From a checkpoint of a small mixture-of-experts model trained on Wikipedia.
Experts: 80 experts in each of 7 layers, 96 squared ReLU neurons an expert, 6 picks a token, a sigmoid router.
Below are experts of layer 5 (counted from 0) of a mixture-of-experts language model. Rows are named up (a neuron's input weights, with its number), down (a neuron's output weights, with its number) and show model dimensions 0-223. Each number is 128 + 32 x the weight over its row's rms, rounded and kept within 0 to 255. Numbers have three digits each.
Before each expert's rows: a language model's description of what the expert responds to. This comes from a sample of Wikipedia text that the model never trained on.

# expert 9
What it handles: Table cell separators. Pipe separators between numeric cells in sports and results tables, plus dashes, slashes and semicolons in list data.
up0:125088126118097135100136115143121151112148133155157060097137176167129177134156127139169157149165098113179146106069110135127126102120115098155158117106135108109134114101105121103164105132138117138119144155094185097106047131172083169109184075126164156088140164084127123137099165154087141114131143142120105110166082135134122114128084133122074112201168097109166181081084174163100129117103133167145046169119173086102172193053157128138133128091085128061076124187150154093111128138144111103158189134059105115078068149156159166096125129084141161123099104159102117092180121138187078217126091097094138093107171185070135141151180126163163150173110124160124136102132140107115130167094
down0:155087162118168142132105142094188170135130062118139106122115126112048156154125135142096118060205150117074134120168143113150089145147127151119052146111049145129140136101162123173102126133102153139129072149137096150122118156189113096128181057126096092132096105055069119139207185193115173106114130149109138106167113085149139153114103102071102164152137162136162178171109110151109103148122089147098098084138119165144115187132173113095117089081136155122140153135131106086130096110184138115053103119209126181137157136125196138133090175121091140127090141136114119157133141137084091121143125135125133177124098178122135109072132148130185188082115165132084107129070121167173131157154
up1:156121138189065150098161086134061119156180099087164114174111156156123100098181084088180084085112155102139117129108117099123139081156121133170087111069110108111127145181160118131169131152168169155149087167174124176114074185121124168069118138100123132134151097082200097142111097183135097128131118155127088159146149112148091071067129069095150086117138145164155180099120116131135126107096152174131132158164125085003175169150149158121121119155150140121114071108138155132118161099110126125128117133101156152124114162185133116163123093160114131098121159148014140120154181119116149165135192091129177117116120161132085154159096123108178122109164088093122120151120057121153127107108
down1:111132126160127116082181160098107111073167190103061085126075076122105111120163139127163086101138097051122135110136096120151143092132083149114140163097146167133152154153148117069164137061078178132134109165135164132115182133141111108101138159135137104131084136185124144156159079237170148159119052210184142120167166121171107181108114125045112161130150129119169077120139169099138095123175133065134111116090117118149096119132193113177108105056143147102160128101183124104105132138147119134105119167104153107158131173145178094122136094123089133124091117075161069146090148120094139147091152136067105096090173115152121157124139136122108132161158154169107178170105119122116132130187
up2:094170126140098115178114169114145133090095134172131132107150164181142144060159162084102214108199192110132123107106153148117132094146117142149094120110135113170145108110082125170110171137179144113131104137162162051129151126065123129160146123137161135162147090132077124128152152084101122045096158112128096095177113147092148074121136160105152153160107111153152058168095128080116140098103110138096086091133115188104090130204151113127117219058127099078134121118115182124097149098129104056119132115131118224150120158133127111187121105145106135145143112117097149090150125140086145145144122089100190133151059176126090085100169144128170100141125168167126134134148123124209115080124
down2:122160132166117173172210074141089148092167182078146111138102121115099144110129148111154116126118181126120107116116086087129158120147170115133118142127073182163164091169095204080106161136135121086149206111118133157107168105209114130139171132137116133111126166122153112116167159087179135115161113114078100135140140105113070187089168138103105181158141109138129108135160153086101152055210117090096111112087120100182120104135173052077096132099153111159105156139157140206114128146107090175174135150142112085130099063096143165143163145178141130138096086123146123143057094105109122162119162084079123106106130042140097077166162107168127112135133138094151125131127164115109076110154
up3:168095135147110186079122115076115057067103082117110092030082094166141036126191122106139144117151179146159080150080124144152144088135145139167112126122155058113111091093116133149139090128098069126118128105093133146117126139140103106152058171149120149108152141071092135109100156164115119082125176124132110142176102151124181184149131194114136079136175086107119141163124175139137109208124165176151084172143167116079200155084176152144091137158133212168095128116156131109090100132139171156150117084152124133130084078131110140153106176124149124085097138107157142207131164091142144115140131120102141087113142159155126179136130110144132157197156128159102122095153127083123117114133
down3:133043088121125123157137064163153127125101168155142138142159078142143061118110125125126127093135136090161102163116083057117135166171144101092128093102097107084114156152080174055187165100144108131169127128219072151114131149129164134127131107191152131140144114105154141137134099157148179148133094111126150109168133085177091123146153082098120120180104123115107111195100111156135148158090098088101141123109164129167167139128080150147100124139116120089077172146167105135171167092197212093149128086118120152162115133126125168100148159120136085086155204106169122128163138094152068072111135083123160140128216105056179082106077129083111109124175128148152103118140136115166162088128
up4:093133149117169136189133110152119127121139157133142123091142162116128084085104126083079124157115182121116205120058153149070126146113140118142135077189182133180188123102092133123107132106128089158125124105174118111171140117161099102158142140123123118111123093087126138169160128114109132061191085189102062172134145126188131136150109148140155182093131123146091136098086173090086162120137087160090094131175165194095123164111153121168112129126120133099177134174109190098081153155139073143108107091089123113105137146103091203119163166100118184147159127101104035118096073074114203148127138084179134144134166122118115113152101172163113112136163156090108147135176149054163070105125
down4:165151115174122125146150137104187128082204102142155178100136127161134132184112077161148145157117134094157139077125121146146127135144092135098108170107105144149127118109152171133175139151070160094133146138115146112178115072171170124133122090110106129083156136208111120114128072088146163077140194163134158150125161103123146116117119094153148064172125089133084177121128061132169158107151103070132103098158128145131105116083163105171113124118109123085167120207110091164132104161114061097160114097161087120077142101142043125160070089106112142114101201126149164123171153098073170159096122115088147099118128121159100058110142124121141162047144065093100128141139214134181120135153
up5:148183178147077073150129102111123146120100168151101080181100110164178130165181120108107085148104073168126130140115144140098212149163069104126124070118141152127157197094148169128109101132147140110188075138142119144110160139153098134066147175118146149116109114101078095106113096117120149126084102155072073132125128175098089160152107092138167123112077106097121127123173170119159106152090147096129125144146130125095121197126197147115117109177133151151131159188128124135109156114109145143160078140146145148113112180136136166062104111166128134106078129140103113190106102109125125070091150148145108090104125129141079117079198158157184073158119122039181160035137107115153110165193
down5:122116153103145088128107084133147182148144118100131155134119175064140215158101090112116123112092128127045154160127079168162101114085103087099122128166125151143133176111113219130110151104097112133094113148152127170174106131118160127107121196120142152112098146152184117124150131064118128163149103135119084106083163162125146174132111172108133153098058113163111112100163140104136112176114140156145159145119130076088077082199155132146091101173128165093142106198133127149125166092069130104107050155093148197109166212154128107128086105122065079108155136128123127142130136118138163121166171110119093133097160143083157183097178120180114159144106123120150096099068127195108138076069
up6:099116070145093136167135142130213097189134157127148119144117164068166115124081098133120114117149142157137165111128061081170188152164100083162068119121121139123159153146158132170107177103176188114189130099160126117103082113155141100095095098155119079144109082157159098102087104122158150111114088164124163129161105065180131151051130153099131107172171178148106170134132090113109100127178122062170137097170117119118144139152098081121135114133093119147133125107149106165131105141087093155151098110086123169094100154118143173115142094100069073108095176120082091107146207152074162127165217095168103170148106110114129185111100158105167130114135112115081198117101149145166141079114
down6:156124149066138147132167070099096141162171078121142140144129114128112166110119083195131179140086157096161068146126181104221148111214175150122154116130121127142128105140126156085137096079133108132128162125125063086117128133145140160138162187126187153139095119116148113138108117081108068132192113116144108143171141125123095119120133077083144160122141095088117136114168128068125154114213142096169127113093113140152140120118096093160159140182092130093129115112114096123132170105118104232157122158127173142058182134109096093124140064051137112141121114132180104100137123172171069124112134166137091020090151087135103156149110181152120087154130118125115090149094137166166132154106
up7:106107165164133121189114094153145104178127172193097093138100154107095150113181080098072106135147135130158160158118107160186093131137118123123082146171124158107086126176136150137131100114151105130114082151129099140133131099156113126230146137068180147158129120148145178144168098106152115098123145062117147155191111194125125186102091080083118141105092187119158046142165162156112121136098107099123081139125134047103127205099126143164148097165138113122120131060123147094123129108189111105147078112118068137123160114136143121113094135126129137111140139145103126147147109177172143157189155122106100163123143019105093116130094057101118149121129137139185167137118146084124162029135
down7:120148106114117137151107107110088128185148086154015134132092121100130138119115145151132126082053100103117083131155079094163139114145202112214126079172171165148141128093082154176180131122069113163103155095096161116183133109104124207114137135086118077102133136074104131148157144113128149181123146098122117101169092138212169164130076119156178109116087171174197090101122143148142114105117110106084125120148059163105078142081147124133174110143130068130093133182120122150198146097120120176145137180127146132108160107057086126145086085125182133173166141085141119109145120134181176103136137143152169144115157122127122139141111161114111125105125129119144119203078099124122158109088
up8:102105162109191110156140155141193144151129088098097117179070150133064112108095142149144124079119115043121079127083185125108174121165099153153150090155123188169158078194153140065106143130143178080145086152135116105150098157159103127146168084119175160110070122132154124151116135114167156151100128143149115175137151163134133113085111090074123109187135106136075143181166127108156148186092148062146115144140146104117135188116119096162058124116146078119104114191135122101152141134134138139184113158150109174110146128061129141105103125088144144119194040173136144117134107111080105055049136149117133122101127129125092130200122179075085114135133184118148111132109116090112116098137
down8:077132143149159128094126116095141145143138105125181168117118119102101115140096172124150147151131161115095165117168152106056084149109079146097074082139090170139102149141100112135150157142142120169216156131181075104096155133171090169150149118187062132123138082191131108125117149014155134087191120100126123130111129121152163093131123124104103113181096152095206103082127123163192107155155044115125105083134092163083126144139131084145153145167100118152121113158177119080197165149130183119127134146131113153107051134151088123101105121175124082162100118163120116181111188069089149137107147131104174166104137074185093130097092116165127120139176111100113124096165094105169130114117
up9:090062130194101116188145150118155095209151145122110132103108152060100134149163132114147189151139133043111117105133076105165147065101170161140093144146175078135133157106134146153109118115108150138123112105086135125129122099128143110139156141186098127144116144188149123149162112126144111127102151151098074110153126131095105072089093137128087073136171161135122175189125135169148154104134158155104104158181149064152131175173085146103117121137101097110143159089097114124137135099168149096136129084152143164119098126156165066163124206138161054086083085112067114146133117122107210163183157131122123109206153177054112099112169041112131127152123152110126144165086142115079111090127
down9:143151155124126179119127103126146091140148176095072166145114140103145119099100147132115107109087148103131152090164208058121149090089068101078112142116098137110141103142102129155180190116153167161142046122143130141146173151079099141105150148113127098104094122153105159123186141163165139124167158096105120157150074122182095157135121161137123136126201124202169178112111103126084078118097122126099147108103153135120109189179108152115110106175126135114140110114117143091145180146059156075192102099128115108078174138097189088116131061131099203152085203163131091086122162135189095161146119185089130131163084138081131111104129120131039131175101136106163105127124131130133069117163

# expert 40
What it handles: Line starts, diacritic letters. Pipes and tokens at the start of new lines or table rows, succession boxes, See, and letters with diacritics or Cyrillic, e.g. š, ī, н.
up0:088101135130104090148089175135110070178134157088142165036072163167158143171133138110184157170165137064117145114096159074161156070167146084165083104153154095156146145090143127174114141165112161100122149126150157155086129168094147127138124110171098190139091147157104122116147125106122072083115114132091195187163156112145164116137147149128159099114111055125149097111142175127102207119134107111148169146112147147049146152193136150121119098110079116098086074079147170109158107081137085120074129109142119171072103067133154187121155154116113125135127112133163098123095155162071118137141151147111124151170140103140168133077176136099136088078182160140125045127128107092142090113136
down0:127155189180098208129160177162178077163161120118148098140126133069141091118157117148163176180078143093150141106097141119055105128146149154122149140164114112115095103172059128103133087119131132162145138165154106186123146111100115103157149136097204123184099122172227148080067065141168124106135096094126145132069121086138121096117097070103176054157098145119101074160093115114096172138125129089138155110135103138110181114135081086163110150144179157115110136204159143200156168119073119116113153132106127193169146106120093145121092111069141135164131154148120120154067095161091131120087145148081158146158106079117133157099107131127118138096113139142133143102119094167082148088128
up1:122105153168089117239133134148112135098107165150185110127097120086172204124132105179082135066162162080088120174133105188094106079127106091153088123144085176109129149119114130159180122107148121106158164088124128133148102113158110125129109121163091065145151174201122168125114120085157147139113129095111099100089096117118114120137132073129069135185160108151115102108129090097149110167131149148088220182126170060103150107146115104139185134135187164131145124085069142125199126105083123191114148119081071129146128168141118104101186121202104156130155100152162131191150093106115116169145194108121128128113171141116112164120090095131110129065126145113132094141056121148134144117142
down1:142117139092136153186091101152140132093161125108132144154141073175176140167147176129101121154142134099154132089173076095096168086127112138129117129098102107155092083104154166102155157125122135163086136126102109198104163130099089130112022044043065141151169074132149143176096129150093151152087133103143104174156147143212109102186099164144120130090140100134056087102169097126133199142086167089126110185168107149154135124153130095117174092152099138132107165140144116099138135084137145170085159128089131079197128073097194157078108122154127117108110113113156139173115146104158071126106156131155160155115089156163075150159179118135121148129149183126122083127107167114130151115089
up2:127133123111131130166135120126126095143081096116124124107036092128223125153124074153078129189173166187098140139157125124114088141089090091150151115137173159119168119109164155129097152122138156141133148106190117113167146116128147092154132130117160126146186115142102144135111127067133140184105131130194149135151152097104099130118133141115159149178158087176137115114138101101132129152184068118101045136086161116045137171105080138131138205068130090106142115112095137150042089110101074123132177061066106115111153106161124142079133070159099122080179135104122136183157158097146138159145142142093134126134120124122151165149168117189075135154067069135141118120163151151144119092216
down2:168107064132142112126199179126118064107169083067084164084082125098142172197093109113130059103153162154148109118084112118104100162098131109048141117119142114101104128136134137137130114110111118156159147121182115130128131102172127121139131197123161144144092118137155084067088066102156138126138160125137132147148146168159163115149164147144119179146145121168134143153148070176124086132076122116143195118109157137124168091165122135168124169129131092068161101159131110177195104097119094148084106131143188098116106076187155114120168148098088133059070152116104117059141121092143124141101099158188143248079114106167109148116133157134194102135106112100194152107119135128107137129112
up3:066139167133120119121111099134145117141150115176124112133099180123135127039116140165091121127103110164123134126126150174110082074065138109184148115119163140103106152102116080147184089103109112134130119114117085121165104172082090100135109141191082154169157140167094146139209127085093110126096083176126163106106157105154086118192141141165121131085083127185179155132108103086151092141089176135166114153130131206049105124118138170132144166100083135092083139112133084117194135111126125122130121136138132187143083118170166186124083095185189128152161139187138108145071140145075144109185152086132095134137122150142136122138111118095124106155184176145119134032172149139123058101156
down3:107073186070115238111174112120172089125095140132089168160120151127102114086101140158091112137199113114137191133118144154118150139099101088188073108092135126122101176163094141117098158086135155143118155146164104120189095127084109129183065139096109142099089201090120092156101117109141092165160135170136088055086161149209107190145138155159160105115105153134166090122114141108126059077106162171150126118130112163166138085085203132080206140136163086129113062147068146105202111161133124131103087109129152134153116102129134088123146161131123146120125104169186130105103152131088134103144153117059141113138156157106174117089142099110132119156146135160113089112134140117115149143123
up4:109143086145085160097128072110094156176094162157152078195081109185149165080124103093105133111115120160103117183124119071086140108086128106130152086138170173091134130155154134151104102156140142134104111120137133129183122124146096187160159059142158107161147125109116155112145139122159137051173076106087111150072128094114164008122131117151188173146150117115118151099189086139138083151080134108154176151191068155133054101120144138149103159086171126127138075091163117113120158091132169143088174157102123141148161096115178135101143123106176146109155074199099162123179154139145158127196122124155090157136136152135169150080129137139087095075140077124165099124132118150104108116101
down4:151114166106113152148148142077142140186161169116138112131143168136172153121109142165107095129124157141097151144121104151144127102163136173137094130140133121096092156115094134172130148116098154141125098098170125127140106136125033095137129149119076113114077094133106170082164104112203151169110129148067058121143167162167194139128086040096122136113157104143162118092119144135078131170055125162146095099149138158109134114072130174144147111097160114110104101078085185100159170142148149169037124115139059168139090120167127084164114089117211152120109092129078188173090092132090154110149144105120167157137054057142150151086154137154105134078179192162103117143108144110157128172120
up5:124118112149148092175153161152228122187158160112146065162143157160129115124171148121095194122041074074155119167123133159142130183148107171120086170068134151112157150156127128139118090132118059150152151149147099127152123060138171139121116130139155172135167145098159123128119095055063139142117104135088127143108132143126134095084131145099126121142100129193096088079160087116132165146110065176101104103147137102106126133101114121116117128116113149176118096082156146100195140163177115140165105059087071119088095116153159156152200076178116180174125183130168136155182111123178088179125093160131120140099065144136128138095110116147122073081167126168097115097103089084138142110131
down5:127125073140180104214065136112088103081092129127165085098181119139092078097108166167097158136132121138133129137061172108177068191129107164187072158097160182111131104118087107120144120112095184174148119149108062105091156159116111119157168087121153119153166117115168170117118103143099111048112118140109159088152110144123174173131100100106165121074106175106106117203206105175118164141150132125097152192172109127157120129147076141176128148068139108117114118124188131112133165118134163124182145132169149112103166129117150131095125081095111120131121162093151126094104103104173152103092087169127079160125074068069119121127141126143113192110099115115122149094152134164203153117123
up6:088106148141098051121146108176112143148127098123169133142092127201049135118102085148125172096129121091116155125148175203149083114117137121175162124160148128064116111072158118126137061070139139079155112149091143238123142112124112101083046159118163156099138141135096119128213113100100116157147128160061111110137115154085141111142172121182104126108078079123196104121160138169139112166102131173137143156087151098128116147087133114141103166150085117110119097075171123160115123164144091125122097111137158119133132108166117162150119162162135181092210151138166111137101124159116126123097049159156141131131183197068125060151128149085114110108154122137148175146132160135070127142124
down6:130091141150182083112143116197053163119146110066153152177099081150161145127157139129107128124163090121138104087139119120154091153122145131156083113131110104109171134109150083161144061121113124137147069155129088074123123195126086149101130123171094168122155089098107156146197120111135173139100129166096115116127151145214149132087158114146049133091076135147162102150157120159141117073103112146152165122101111130177131078203106164180113173187162137108120109147090121128153099109168153066183113129124114150090157239135097104125099118091074118139128127121102144118053093114122084122147119213116123123126136132134149168118188108162116086126127121145153130104192097191067087126125
up7:100087099105033099117148163093135152139119135138151062138117091112168128117157093137138142132117144132153126167117175148107163141130186112111179139101099098121072149139095133120127122124174106139200123190144107108169092118072097107122147114102129161085098172121163143168115137108159083134127145137145115156038141157101133066116138098091091128134141083176167137107118142114095118145110147144152165117109157048092156135181074098182152136152161082106149126143174105210122118112147126128135070105135130170123149107164051100211124132099184103116112139112180093068137157129112128121143087145130165128193160105098147097078123169163091145078075136126093195135212125173130187162148
down7:180116130105147098138124176127094082042140098129155157149126096098162114156175135073215161157136166120162169144151144148164133113113151089131105108104144139130171094080170185134147139094169098186132182065193185193166117124135164085154095123096085196126113098108112146121159112160189103143128118111091160134135216038141117104091118095154161135136107097094081088124131143164081105151109141100102102090154142121118134148069112114123152142186132130120134131146111126137083089130107110113088088133159170101167181060126103111167106142116114103110154059075149193148132159085090182171138142161070152127115072115129159177095153084117152105108116109153103138110100100111122138128144
up8:075172152155137139091073133144169112146072139075106128191113173184107097155118184133060158158166150146126147136168124129103152131151125132140123173117164168131132176044172167167148118086167124097106122114128150136084099123112178090121104097127137141078161129122132087163165160124162116091156113124158117120175121178136100127101106087157130125109147160152114132149157101137109184162096148159092177160066086164138133092151119186118067184117050168114066077116128194137123136094055090110038134116134155092114134139116101133106086116053138132153155097124132135154092171080145197139129133117130116139052117163107131139165132122146186119134134075067149101105131091169111127088169
down8:127085120123158090164117067125132088174104121143158142116110140151114124079137105085088133216132083115048130072132152166124124141145144076116113136101113155138143214120164154119152118130167178170108124150118156108180134154135118110112150102139164130107090123135177167121111158083108062114192111081108128141081127152087091104103114115088170100135169144069166223125164084096096149153076104164137141175079102133145177100091160078078118140136084139144098147123162144143112149145144170132112157163147170110117158146123161167098218136129103145118113153112125153150124137103173126124126140153114046102091159147170150103082115183186125130088100102094115107119127092166100038208128
up9:120137105136070149143172078145209122150153108145159048097097161065167066089120116116138153058102110109103224190141092112151165162166136052087158124130123126132148191138128151133138148130099140128147144096151133099092172142137089030135097059137136138086158108088083102102134144086138107097152169176163138159138151116160052121137125136064132103128151130216081138117140155072089097158101166143122117160133132141117077137135105136112119081176124160131191131153131178166090131169139123114178107107100171131123134158136117146136158111130102099157144105162131146097090187169148097176134154076113126153110117127085182085147146135092096094126153187110129139108157141106091104130166
down9:139146119165130057176187098064102102133129111088112137117150099110160202125158129164190188121164142174110134183106131102192090076102183086179140181063158090221096091125175102123184134133145153078097193132117113071153093159130123133107164085130105112132129094189083129071097145133158112116130115158172111119150130121084130103166188099093111120112143172127145117140115179113122181160131134079130089119141036132138182076147095112138137158108127047104140110100095121123128111088157141156124151132133111159142142139146105116117114129128112168097197142121157179124064133116147134114102143112083083078119127151180158148157078094105153124152100170138121109121065157106112140162136

# expert 2
What it handles: Closing punctuation and delimiters. Closing marks such as table pipes ending rows, closing parentheses, periods and brackets, often before line breaks, e.g. |, ), ., ].
up0:135141093139126122098119155103142092115164121170164074048084112156113165137161122183188169149120174149151146120128129123174096178062139126099090092085123083140110109086155129141130116114120118125119136111061112091096099115079133098119078202161145107124140127067095139148121150092161067152196122188137197137091131112135168145171094140098112168078132143078102089131130135123085169143188143158160086126179193128065098093145107156118124140139118118099152129103106170108134111144124150083186127139148108092098130186190176186217165153153119114119132106126166075181117145110146084059145074159122175102114056132131109170128087136120111144134075111102121105109154155133128105174112
down0:126147125109167137092153130115097083097086180132144122126145194078106126101124211150092130169150153178141137143126129105112126142124167088142142118147149100165145123065133142110134162092153095109078151133083123180134138141117051127160172083052143160134140128137134136170055125176172170116092140106097106125172158152156136173041132125080151160107169131110204100087101160171085118110147134080167066122136070077110149125161065106153081149105096195108143123108152163107110099129111126183197118140168094115157126064078131184136125116148074160097157126085134136136116134102141115077104117134093118111149121145172142146125160072107140153065108122093144184158174178166126082170143
up1:149104112191104165150171121138152128177131062107119123126128198161089147098113132134157099140159115128148119153117107129140125136156162085193159122091157121094166095150121111112137108130155098152077109116084154118168112174123113123148184107109160187122174161126158092151136110135152128148077104124095087114111139106084128044130099114198116106120158086129103106106182096085063121099080124104104162103155122207116071190131165122099135061098112086119151100111122131181130126121086083136164152086087142138086095107150158134142156213079086137125182131184133181067161169054198109163140145163129176078101119137073107117117119152145163123175060153166102110182142121124144113129129
down1:053120119083079118156135117117125098116085089173125144146123138111085142105124131138147126150072135111051103097141075085090104135147124143153150100135123136118087129173125113155215166130148165089174131112158164167097196102055168164134115151157194134133135154116140105150167116122136072100140140099106115162105211126174096146160067167104046137089163201098090146147100139172177132118166117156119123129116119074135109111118127166157073124137151114145157098077105082149135060103172157148144158143137079132124089147112146114080180155164135157176091142107119112099077119104126136123157165150117181093124127166086120115137188153150156135069204138106122140221103127129094118094090
up2:170101170120129113138093127196159134139109137128129106082146125133126141150156130177067094096113116133168134142139170129126090174160110096171170146131114090118115185079137124141074139090101097158118139170195113096194071083097097131138128133084177061145086179147108141093143171114187149192087085146084124154141099093128160113158130165157179136112119204144092118134148038123122100153106155102209131093045078116156112116149145166133131107146165096097079133091141136088073151111130128078100110173107118121188136083156104118139063195152070145147156101175136152071142105145145164125148110129170096084111135113140106132123145136111126142112159167222149094151126123110100104109134
down2:166153151172165100076089141139124136038070119124196112104103163136112094172200163139161179091084141051071109093157114100138076113130068117137195149110144123108149148162135144113152107101148178061105079160148148135122196114127124130158098125101104109158083167172085133143096132152160154137136161143146118175107096076093121122156105157160123113159108163131131162084180148135134090113121103166134111102095144197090187093118112114113093107115105135128088084157155185179157151149162080124187111152140135112129069148133210045153127115116119141196107154141155160116132158126061148122147119119118086098119155102166082145082120114106133095139167185125087142146116091140087154117101
up3:110111166107090135102153162064144112182118155147086172142153166149108134152137157134115132149170147096067026154093120133136153132130121130171105121138132125136068121104169156120168172095100132172101157143151169098080136092115094094146135125132172105129159207083073083104140196122173117058074103151138107115110136200098109103108129106090171154130183161174203141120187144137131158120100098125165122128090149179110114095119109162150066112107128087147150044067142177095182074164151117078144130142151180131138142099118097164111073131128102106084081087153124140122118144161114156112098041130119113073165151105124155109143134164169094109136191161146141159093160151142111135138116
down3:097110149152153110152111122173129163097124137157120138125012180170094150171124096080122123103146063178123076138108140224171138143184137147144103059132090143125163100146126156089076129081118114145114133079173097138051157112106159098113089125157205116126145077096133110085174161147201091127107188120105096102086139136150126141154146161091099142130102139138116150112141119160116122118109120185081112143041150171170161165151137117132137092105155058132103120177114113139118178143127101151160096123186168088062128142083155130108109126090175132111176170116145156105112135136141201087098164122107127093095102132166203100137123100128127161114147140152095145158098131142090085138145
up4:141162120127101086123107133103152069135150128101121085147076144122089124140127109130170172064167184114100107133199115071112143095184110104154141162112127140109124134105077168096141137077108182178158111155135155220178107137097075071077129197179141111163125146090078144145134170131161161104113137091140156119183148125147120181167089153133206158187132112121147117097105136114080110134106152173107136187127185086121145109131144110097067143133133187114128129153141126115084116070142131131135121108086122170178161127113073116127123107136133102139085150179125151089077069114115131090148133093129107161089101072155065134090073128135138112210148141180144153089117152150088084190113
down4:158105092139085096194129124061151096147137143053150077165140127147112123095146128103105162052157130139108104137136159133134119096158141133149135145106072091124137125129142139082152134140064175203195133118107137134092126168141063089093125140099185120116185120103129124114124151147138178131146085091128113099124140102179092130149109139138129114185109175143166129175160182083174123135144170116111167126129151091148158101135133128144078101145099107105158164126196123098094140073192134182085115101141064111086124120083130195186082150184113145130131152127162185169108121130083123057143091099093108158122079145130105186167135212072146123149173087141072103136072107092108146151125
up5:135156130103136161158158126105153077195152093114153111119166121107137094110158138116136158100153122159072131114114156150090092079120148097101118114103098123077115124092099115149109110176205111146166117177075091085159147154118113148146121134153152153063150166184152122146160169063183082111101113073137069124138158109122202179101105148064050152111162097214166126099115086123131111165099133116152134076112132138160102109098134114100174169149175090117155157109096146173150151125156113097085125174125132061187172155141159136099134160149125125098096174168142148133135193159161128108137159128089131131184107180126086115182096125120049155202115146086112114124122131114121080116054
down5:185107142096160064168130156125101127157151179135127176189145135144129119068150115141084096130151053106117172057117094107146101179143092127086135108205116152150117167158136184167117196081129123105185091091129126126122096152184109107119132081144120139137095134140139097128076154125070146159156101127175133134084100105134136075112072158160101098168111116095151127123072132111136118170157125121141038088132131114132149126060165168150125110086131121131102204158120185088140146143083183158131198120109159118138102052159139142113160099134109120176169101098162120139164071107174130154195114123090115110109141135152135209126121126165088111151079154155138102141105125133094078152077
up6:128173065180145163106195088139188109220083146133135020164110111151114204102115161141123098143158162132124111125139092131083128160080124138172075138107166121154114106145137129149120134111115176101073095125098130066177121124115096102162127117102127122164136131070175153101085195126114109153097147127158101113116141170099078109134140139131155139106155136200114090099094113144153171122089111113134148131161122162078105187162117175134061110104088100130120104118138175195087098116151160168117163134097126080154107093101103154126042121098098170173155146125193175069133166090077111175151149116107124146179170075116113120150143151157079129097139169118119105081102108125127125154109
down6:150094117120183200131067131102091159144097135174117022121089167160077144055148127150166117084128113085072155123092159113185131149099112088120129132129136150103104082138166108102086149230106145156144104071122110104111080199114159097180108104142094098102103148072136108197131119161118104110134131124112160107115129141091098092106100112188123127182147154193113095147139136153114127137106076143113094162096120128115183167109141091140092139127135068128106095138152156130153165089115152121118137098117099154207106133110101144172141122090106090144108168163134159044175119122106133144127144145158120155170124133190162115145122134116154149167072169178093131200173107147160104145187
up7:125136057177132104123183183104115189146121068134132083123101122174104105098125110208166124172109106164109050144131138136050140067101145130146157174151156114155099132132101184136083149094130112182078142100175086112147116080084048160081098162166136170131135099141137111126110181033099144121149170140109134103108078135134115087154100133123108150155130092182130133121098177161199198097073129195161095137136118150122117144146085148151152145110134146106079099085134145143135075121137185177168125105190107131135151125132126092146117144129104106107107159180146174127113115153136124142150187133103080104145179121181099141087112122152114147083159155123111101126119122072146181099093
down7:155094145123135108105152101105161088125154116146145116182165207178180148112143151126131093099144153104131150134146108111133122135122158148153100088143073108073159088129093109167034156139114130168102146141158123110134093058136164136171151111194108167146150137096138135156101135112124113210160131101071144164185106032171104138100178060116104156120107139134080104090100106123212156129078138118139159128161103146092088156175139128145172110143152143157076158157101174194165118142058120127172089122152149093191078141108107106124050085080119132143156121101145091133115076096067135126188098116101136076142192140137161137172134109160147144121098125149107096117122144111098136076123
up8:083130114187100155112149193159150121157115115152115123100146155169112154087116118137112121164142097140073151139148110123196160106171060171156143134174119078134097143192111140106098111036154126115093135136198103088161144071078114176075131112098102132167136147213107140128136129088125123120121125141145069189084053154137102114125075128146125168112159136132114061130132163106130206110130089119182077147109113143157156118137106128178064081156150124125108131084137167125073126102146112102167104092142138100140116119144193136068194107129153127055123162205133127169143182147150104164130150187177147143123139122129129095065103145156126137112109163111078101145137146145132073115090
down8:155111170139074098218147103105148111071134148161141142166100100097149102145119155120093125103142092191144120130131134093095164078137155137085119140156123129170193118093091153115097105125164092164188135125102205119147127031178117128121095159105103164075183187163115129132117144217099113094138094122144119175168094100125139117127145139137195119141122196084106100157129138094106120130126109127116127063150104133155095123107170113150118108108156137105176158102161162137094140095144115135100114120164196068105166074123136099079179128151108135103067148099095151081105145165106089082143145195169108116150072132166099174181126100132144054158121116129165126109146111120195099073141
up9:135100157100180184140116162139175129120132125139124088135157145153120113098077160089125153162197169130118144146108139065148090139143165090162154132126181182170142141124146184133091130100153159122139119161154067127134168106156124132096110122063106082123117135112150159114138117063156147137136143135127110113145111135100118182144120053067131103139134059142050109139139087101135158200169096086099103172134138175147121142152095126140106112083113136157135134088181156179064129095078124115110111068117140217105147113172135113122183128096035133080127160197124099133151118128154115124160081114085116082109161094170163121170140018177115191141081131143134137115123152117158094151144
down9:115146147120162098154182149102170181184088129138138140090142140108145211072143112149185148072134086137147160138088116116122196116072154127119048150108163115103079075153147140094151146154146094170093121090182118127117068104095150129181179125119096142169156117138152156108129074128154139097123102174161165082110147113135138144069136080142134128135158098101154125103121134071184133180122151072126107093082119158159111083113121097135121162145091104160166194145137117178127086143163162123106119129124196090123127123150202123223141102185103134081125128102098091172100168138122141102111113134137035108127151096151141149079116111112110136133120125101161159046093151121114082089179